Experts of a small language model.
Size: 10 layers, width 512, 87.6M parameters.
Experts: 64 experts in each of 8 layers, 48 GeGLU neurons an expert, 8 picks a token, a softmax router, a shared expert of 64 neurons.
Training: a variant of SOAP for the experts, 500M tokens, 7396 steps.
Below are experts of layer 2 (counted from 0) of a mixture-of-experts language model. Rows are named router (the router's row for the expert), gate (a neuron's input weights, with its number), up (a neuron's input weights, with its number) and show model dimensions 192-255. Each number is 500 + 25 x the weight over its row's rms, rounded and kept within 0 to 999. Numbers have three digits each.
Before each expert's rows: a language model's description of what the expert responds to. This comes from a sample of Wikipedia text that the model never trained on.

# expert 4
What it handles: Words in wiki section headings and table labels, such as Demographics, Filmography, details, teams, plus following prepositions like of, for.
router:500506483491489482461483495515480503492469530520462506513487484503518503528468528492471508545471475477473541492519460513486481527502497496468534463482472482513496517508496490505487555506503503
gate0:497516531544524487507515499519502521477469504506511483510538524511536481537509483538539508484487523518496498531510496539464514489467480504479490510498491499517479500497518521523481507500497481
up0:527533507487525509487533477526529461519480508496465503479484453534519504540485483549523515475457495469476527514494535486522487515538528520470518504455469511504491498498524533547525508497510485
gate1:486467513516508466490492480480507513486469519492505445485499502506523531501508495528520460517474515543532489496526485535500519482491486541521474510500533514509473513499491465476524507526495518
up1:502530456506451520522479531515504489475498520537507505511514503490485467474512538476511490469484492473484485511490516517517479466498497485469525528532524524533465514517508537495496462479482516
gate2:510529487535484509514492468512502504446474481487489505493488528476516486473536503517530466477464537540529481494508461547488497475472473502501496542508512510523495504514494535485497513487458531
up2:534469479516509500461474509477488523474490496462537510504495471486504483538526470499540519492506491479488517509458463458514510441531497472501504490477503506513575517527492481515515531512481485
gate3:513507502531516474558492472522514502490502494488517482487488522484513475486530467518526483496531557537526495544517496523476540467483518498496452498512538501512473504509474510491505485534503493
up3:492460518496461512439512492461512469555503514494497487505487483541502473514477537486484500499479503472477510480482505453521497521524503520477520542530499510501559505557523485500510495444488484
gate4:487497503505500472518468504470482505463475474501493470537522494494539464467521493512565473443497540543526498496507477544447521485479478508500453498499528492523491492496485503477510479497479521
up4:492472476527541523521527485506483506552579486525524511509543498497451535506507507506491492492510495456490510517512481473492462487528504462495521466524485468539509495516517508470493533542486513
gate5:492507499531502484539498478471492517463475461478555502509519513494558502477533525536539451486457534516505492505512510539455498488472453523497468502516541513507484486507495530498509483484489499
up5:516469526548497477495512532458474535467532482521481488563484490469538483462526483509528481474458534537474472512530476517458510469487500504486506511481509502499454472470500527513498517512474516
gate6:514507517545480488504483474469473498493478484507506499515487540461528476504558504504525465481469518496541510506516473553467509493486482534498484506501523496492514479499516501472524504524511500
up6:479471519508525480475499466510504500532533516506470475482483460542502513517486566513514517490517514578504519513502524475506497490484486455520475483480487571505530519443456473549496486517492516
gate7:525529509522507466536474499491535504459443459510521479512528544501512488476512467529523493468466549555530450530543456540487524481476459548482482521504490508514490493515495485490528520485442519
up7:500503468473482518468513500542491471496491455517497504484523487526484502511525518502512512462440535515471482450478519463507485483465498552484523495492517515499479482500523503511511563482461509
gate8:489514516581481471504473526476495497499495519519561490507506535492524459466504536514497491511448548516500492498533464536487502477463467508497492523525534523535492494528501533452543512524480527
up8:480477471478542548515492479509494442498525509492502524497472528492494496492493496499500468462515512519511516525513520455467486493491482521485492502508495479480450504500434522547470532492508519
gate9:493503497533490488487492474476537545466464482537515481533522515507514480471509480530548461464508542505529451507558479535467547470492483542500466479514529462502481456491502501476506506496477520
up9:482506522503484533500444477521495520471447471502515475524487528489465475466507497513515475496487497502501479505565475528450547484508466516465430499503555490518501484475506485459553520492499532
gate10:486500491533494496514499500514498516489464514491537492485505532457542493471535499503524475512488498519532468530519455548477531466490479519495488511490546473529478507525491491482549509510490508
up10:488463442521505514464520493487492490498503529565505525536491479476501519548501493465461500470466528470502502471527524482554472520462495504569467540526505496500481497542539467511474490421516499
gate11:494509486569491488514496495484510501450479502511537488483514521482543478472495488533536471488481516498499502484496441567477502450517490519483513486467528491484506481512493516447523515487456518
up11:495504492494466496446503506528460548541512446529520490460486527491485514532505517486505505479496487519511535521482558451500465485508501520443464548507497472509495512495501464524511540491498520
gate12:491521495503521499505463497523477540464489498489550502475451510481543502499504527529501492483490495575523477550474496515492495509462467506460517508505496470552497513510501481511491492513425504
up12:473517473473528517492477522524469510500528508477545526483463500475521527513530539504500501476525478551519498534470519495516471523475482498454519497476494480544483515508472471519509492496460518
gate13:487503510520518486527516487499516500478480522496501501506506532467533489454523485509497479490482548508548459488531493549477528473477470516504484501501527482499495481530518518470518510501481529
up13:518520520495479507489458507471520470491536529481498457492495496546486527496509572531530506568517514509535476507450520495506431476486530496471496494476468515469514501514509480535510538539483511
gate14:477487476538522503514489488482518518482464501486526485528494525490572480487512487540529486484499516524478492518512493539470522458474493565486481537505529517525524483499516493433498520485492504
up14:507481510499511471492507517485518509497464543510495557502499486518467503486480505520469481486504460507476574495491514463524462508526488506521487494487492488469488512486521448490512513508498534
gate15:506497494548474514493479493481531511488501504512493483514518546511526497491520489562537487507469518503514497504506470526489501482511484553520484506514524494504511519497487546466529501508488516
up15:498511447484521491480519484493480500516540484451539536503516534519490484494469524464442475475486514506539500481514504572477513514490519508482544518504494475490511508527487512528491513485527456
gate16:504526510529478473483491464540509506420441517501539482495490543476539470523504502553524491468460525541540469488503477547485508499505502517510472546513516499516491520507507464498531502500485508
up16:510544516516488469497460488530443522422423495480535485508470510466500460493537528555497491486489502495511457487504471536494489485480510520519450538499502491504477501517522467472498505485507538
gate17:491563494494542536468506511510514525513475520529480520537529544512505450489535556504504504467486540501490489586492469517472496503484503540450528490511486535458488463551490499471507509473501482
up17:498531517501557528480542535525521504500480531528474537526508513512451489495526568502500527487463497508478461549478530509522489544517493505444538498522476528495466476581492485452495512474514489
gate18:502476516521495503526519507515521488499452488492495478504536529503554514446530496523502467498485503521505486503532494558482517499492493502502490515512539499508467493497473516462522498522474466
up18:509463515508484510498465523534501506495457502461471494510529506485497531488511504479505485493525451515483506487518515478492509518525534504497500550461510488484523500484487496491467486505492490
gate19:444547495535480472485483504502504506487485519521518516491505547468542484474525492527514499476483519508475489514530477535478516479487467544481461519529542498513475500503528533500550495505489496
up19:498441501530460494528492501471511507503503479465495467531506454514457496516480463516478485460480526492500469503475485491480489489512505457545496520507497495517507533495522537507508508530493521
gate20:504517496518486497493530469501489545453475481512490492499505556495528489479522463530532466485479529504516469498538490519500528428498500509474479504491530506519474518521493515514519496504485516
up20:506517515524488502528532528464446524465486498553479521498524514501513470493488475494480499481544513502478530509528487471466509490519488539532498497474488514529484548465526492543508494571520517
gate21:510489496498519499523491480500511539493473494491511446494520534483525527484516496514519505514522535530508482495540455534483495469511497510496448509465499491511479501471488519486516506495523477
up21:496485501487519488506470524520499519528523504505528445478541498496509519454500500495518519503525532493470492512515484519521517466520526470479481499463501474488498497490459512488456507474520466
gate22:480524496506468494528522498513475502490467496534536470517476526542520485485527479504526494486466524504491469504500486517511538499486487530472483516489518495514510509525502491510516519513464532
up22:515471500494498521493455537484469510488514475523527493488471494488498513509471465498491495490523554498488483520509487465490513497449494558522499496497509489452543465525455487504495491518490492
gate23:533547508541504500481507479509476529485473491481545518521494545502516490491521509523520494465489540548535477491511474545482510472499462520490457509499514490524467535532488482488520513474496502
up23:484479480521457457506512461478498521442438540503473547538494503466511457508467481496493559543506503488488481527487461476465471463517526482431486559496500507468510527520478528500477492514493502
gate24:483510516555491509505489481481505496448475503520511488522489497500533469459514497494529477464477554528499470483533491539505531484478480495490452519501545514501449487525470490467526486504492525
up24:519501520488488535495446485489493466510515473530490492507516530484504516493535492487538466483513533512497509494506521523500538567476521492488516499533510534476462496457522517465460505484530539
gate25:476479490516469472492465512521503500461461478489496498520501498507544506477497471487497494524513495509527525491506464501481513500475507544509520532480481475526515502479456529500531476519489520
up25:522507494517528521524507507479468523559544482523535489463493490491481478520532513492518501465527503491466472512464518496503490500499485468489487469553534484465506478498501509466470491513483518
gate26:524498507479514459476490512526499492501495503475489504522527477492560414504513467521531484501522482478478522505509460478497504456506500518494431504478463447480495452495508518484546465542499479
up26:456504483504496543524501486471493508496494485533517493480476526510436558481507539498490498498492531507531480504500536527502447529507509504500567493496534563516533544520505479496454505446495512
gate27:517517501536504500514514531506511519452456473515515512527508519505529490454496500511556492473502528532511485469503432536441474484490467530496484505491492513486468482505499531443514506498492504
up27:464508477489504527498486511507517475549524532499480485524500493480464504508493526499446511488478448473535455517501512484562566511527540524502506531502540475540523495486477501543481481511472479
gate28:489505499535514483539519521494456486489514498550513466494534535488536470456520479568516467515512501512503475490532467539467502487503477500529467522508522494564472517488484496488514487509448545
up28:452558534512537519514490512493491482516472466570482476502531515494525464474521470503477454491504469481549439517496484511432518512524491503494503560503482518532501504528536482446502482519490507
gate29:484507513552503508501493505486505520490491501521501481533485490473528469485525480522483462487448528510521462517523480524478497498488468524517487509513541475503499500514451526480510501503469504
up29:564540513472526477495501495493481481539468452464509489464465500498469475474512555538529484515481548464472492491521529510538496523492531510484508491519538520507510511499506459481512527480467514
gate30:490535490539512495492492518491561500472491507473519465519521515496537482487506457528568468488467511489531494521522490527509494486515440503504492500505499497505505488498534493483522501494491465
up30:519479519527500552498490494506481523503520541551495526462482534487481476525524512509500524504508450520495489459536494474473540488442528497536498473469536498467519523493500453513479469477506527
gate31:502497481543471506542502502479505526473470502513505453479536498485536475484513475517540492469475537520520456511505457551474537453515471506499478545531540471497495486528496502500497511539496520
up31:502493483546476475496461506496459468507496508480468484477481509531512501486521501485519516483464502462513500488533483509488524531459514519494475462510497492518474501508504516504512490498500525
gate32:507494506520500499504527507483505524485479507506516483522523468479532499500530483536521473454470533526517489507536469541492482485514488528490472547528531499522515473547508499503515479516503500
up32:549495493550541472511506515524502499525496522498518492480482449466535529524506491518489491452540503524525536529543483530528497496546547479543509538493457503469506459477537522502495488498521505
gate33:501491508530501478499500481511521545480474504506529489548514532489539492486543484525518476490456505505517485493515445563481520502463471505485478521521560494509502486534499526478513497518500510
up33:488504514546498511508512527519502492489509504464529511485505509487484477450491492519503515502428502472519510518525475482475521519464469539540494490493482511494477486439513476530462534487475502
gate34:479486516514477460553494486526509499493482508518501470508542564491514496481503502551531438490483504498518492518534495545435527481449464528504477515508520506524475482502477463507538496497482502
up34:515508525506467482516469511534497487531493471486521429553492519504468479519493542494496506492488490498482519514504509512486514526496527546528494488520484490438494518461511503496521428462479473
gate35:503518478523509488506459502519481488464467529508479485528527512501504445495521523497511474491467491478494499511518490509503509455479476540475462491517488496521472491497499509499486522526487521
up35:507492507502491520499544476484524523524508460486535523480500510477522513506523477498505499513520519536520497482526479515482484528499537473526519521471518498503524473497527505454536447484512468
gate36:474493499556519504497498492487511501452494492530505493490540565496532521467538476523542498466484517506526440516521478520498516451510473526491461525503560467518482492497479479485510513486471487
up36:523487467470525472520480514506499507514501512533491540507521492491472510452519514495471477490532497538505469569499480502509516513487518533503495508522507474526482519573486479431532500514492451
gate37:496503521528479500504484498518501487451476524509537510502511524500516489517521465491507446486459538499527504483548487510470493477482489540491435516512548511520455498543496509506559500485498496
up37:479491531503520467484536495523494481502495459474479454462504456517510544497488519510501555534482434514517458503467517528529488490470487491488532493487501502508520525471474512492469492543465517
gate38:502509525557482482537502521474522504461487488506543488510511515499539491488497474515530455503505520534538488505507479541470530499488477479536485497501522521506486473485494490533509486522483472
up38:513487512498478550496487490498498558502492512508477489474500451473505518496459508502461484480493543458509501512474520514515491540534468494509527472525511490513502532527441504519510509486510469
gate39:510518476524540500533479502490521510477475483518497485518506511503545482493534479512516472467470519520520439499512464540486509462493464511487470518477527485539445486513495526486541495491470484
up39:461472518515471465464521496498471492504508509488514518472511495521475508548502532516470531529503509472473557503500505493501512554470472511558499502518497496485565512531505537514501454473476513
gate40:482516507537495465500488499509532470451498480526507494521526522474518486461520509522525449473524527522526465512535456527490493496496477503515465506493516465521486473557487501471533502523505528
up40:497485528504491496490529486467510550562486514506504490477485480488517516457505450485507508516482461529483506491519511513466547478519536487565528482510492492461489478490521476503473467477482458
gate41:505515521558474490505513496470507501459465493502528477510496548467545511481519495521535472501485542505516475517530486566471502470503466535517492499497555527516486484502498479490528482471477524
up41:556505531552514497475515450459501484468504502548471474454508468511503518486533476529485502516461497506485497497508514526541495485475474516455486497512484507483527508519567483529502525477476532
gate42:543520491537523505525510502498503516452452487508530496513534508506496475485531513551529475466494523549532468504521504528450506487510482528493493525488526543516503466503529499505542484492498512
up42:467528500531533500474470543480510451523505497506518514512553472449502533483507533473491492521519461480495547470493470501468497532478502489546488484496476489483533463532508471511448504503491547
gate43:517497503528466489516483511483531483469476477503519481503498525477520480484522503528515457469498515512509486520502466537482505496464468480507486499520558507520519504486473517489521498499482482
up43:522551489524495511520495486476513439476513491476522507492493539513497477532537509527501456532497510491449494492493491494499487520517446503474509527492520476548534482487451511483524507472487489
gate44:525523502524478468503504496519492515481493482516511452547499540440542509468512489524538464497519544526504488501475465549473518485452466511504482503479519484463465493532503485491516497526468528
up44:478510555529501452527509492488543511471535478506485463532463467458532524523498475504519518545530484526510484511487523533475534499536441497502475511529494452442497511508503500449493474565448509
gate45:503506499550495488525517518506512527470486509523495495511552540497532482451515500542526487468474533537531483514529479536478533466459497543499467498510538492510514495541520510480505527502476513
up45:521459486536527487470467531486499530485482496497519502526517522455488510469454483509470537507466502525478529481512494486463533506467469530523532477469494524469482454493440451490504510492444467
gate46:470507512524495501517470522497523490473451491539524449499532534454484482493515499541532490475486527537514507516516501508480553491488456517463469536535524484538473504516492511450523505493459501
up46:499495478441519522485506501450505519464512484543491503499515496490490482505463490527503514501493496483498468515514505501528532496473487470464540532492535459498440450462511510464517487460509523
gate47:484487509525493486502499524502522508470434488512506477510514534494546518473494503537527454488474518519508463527525455541488516479495471519501450534528506497539489530521484488492507470483484486
up47:487516530511468518510492488464512520529486511479559465472488508493500456519519509497506463513530479495515520533521532537508464435473463523543480491518510467537521531513494460500493479452556478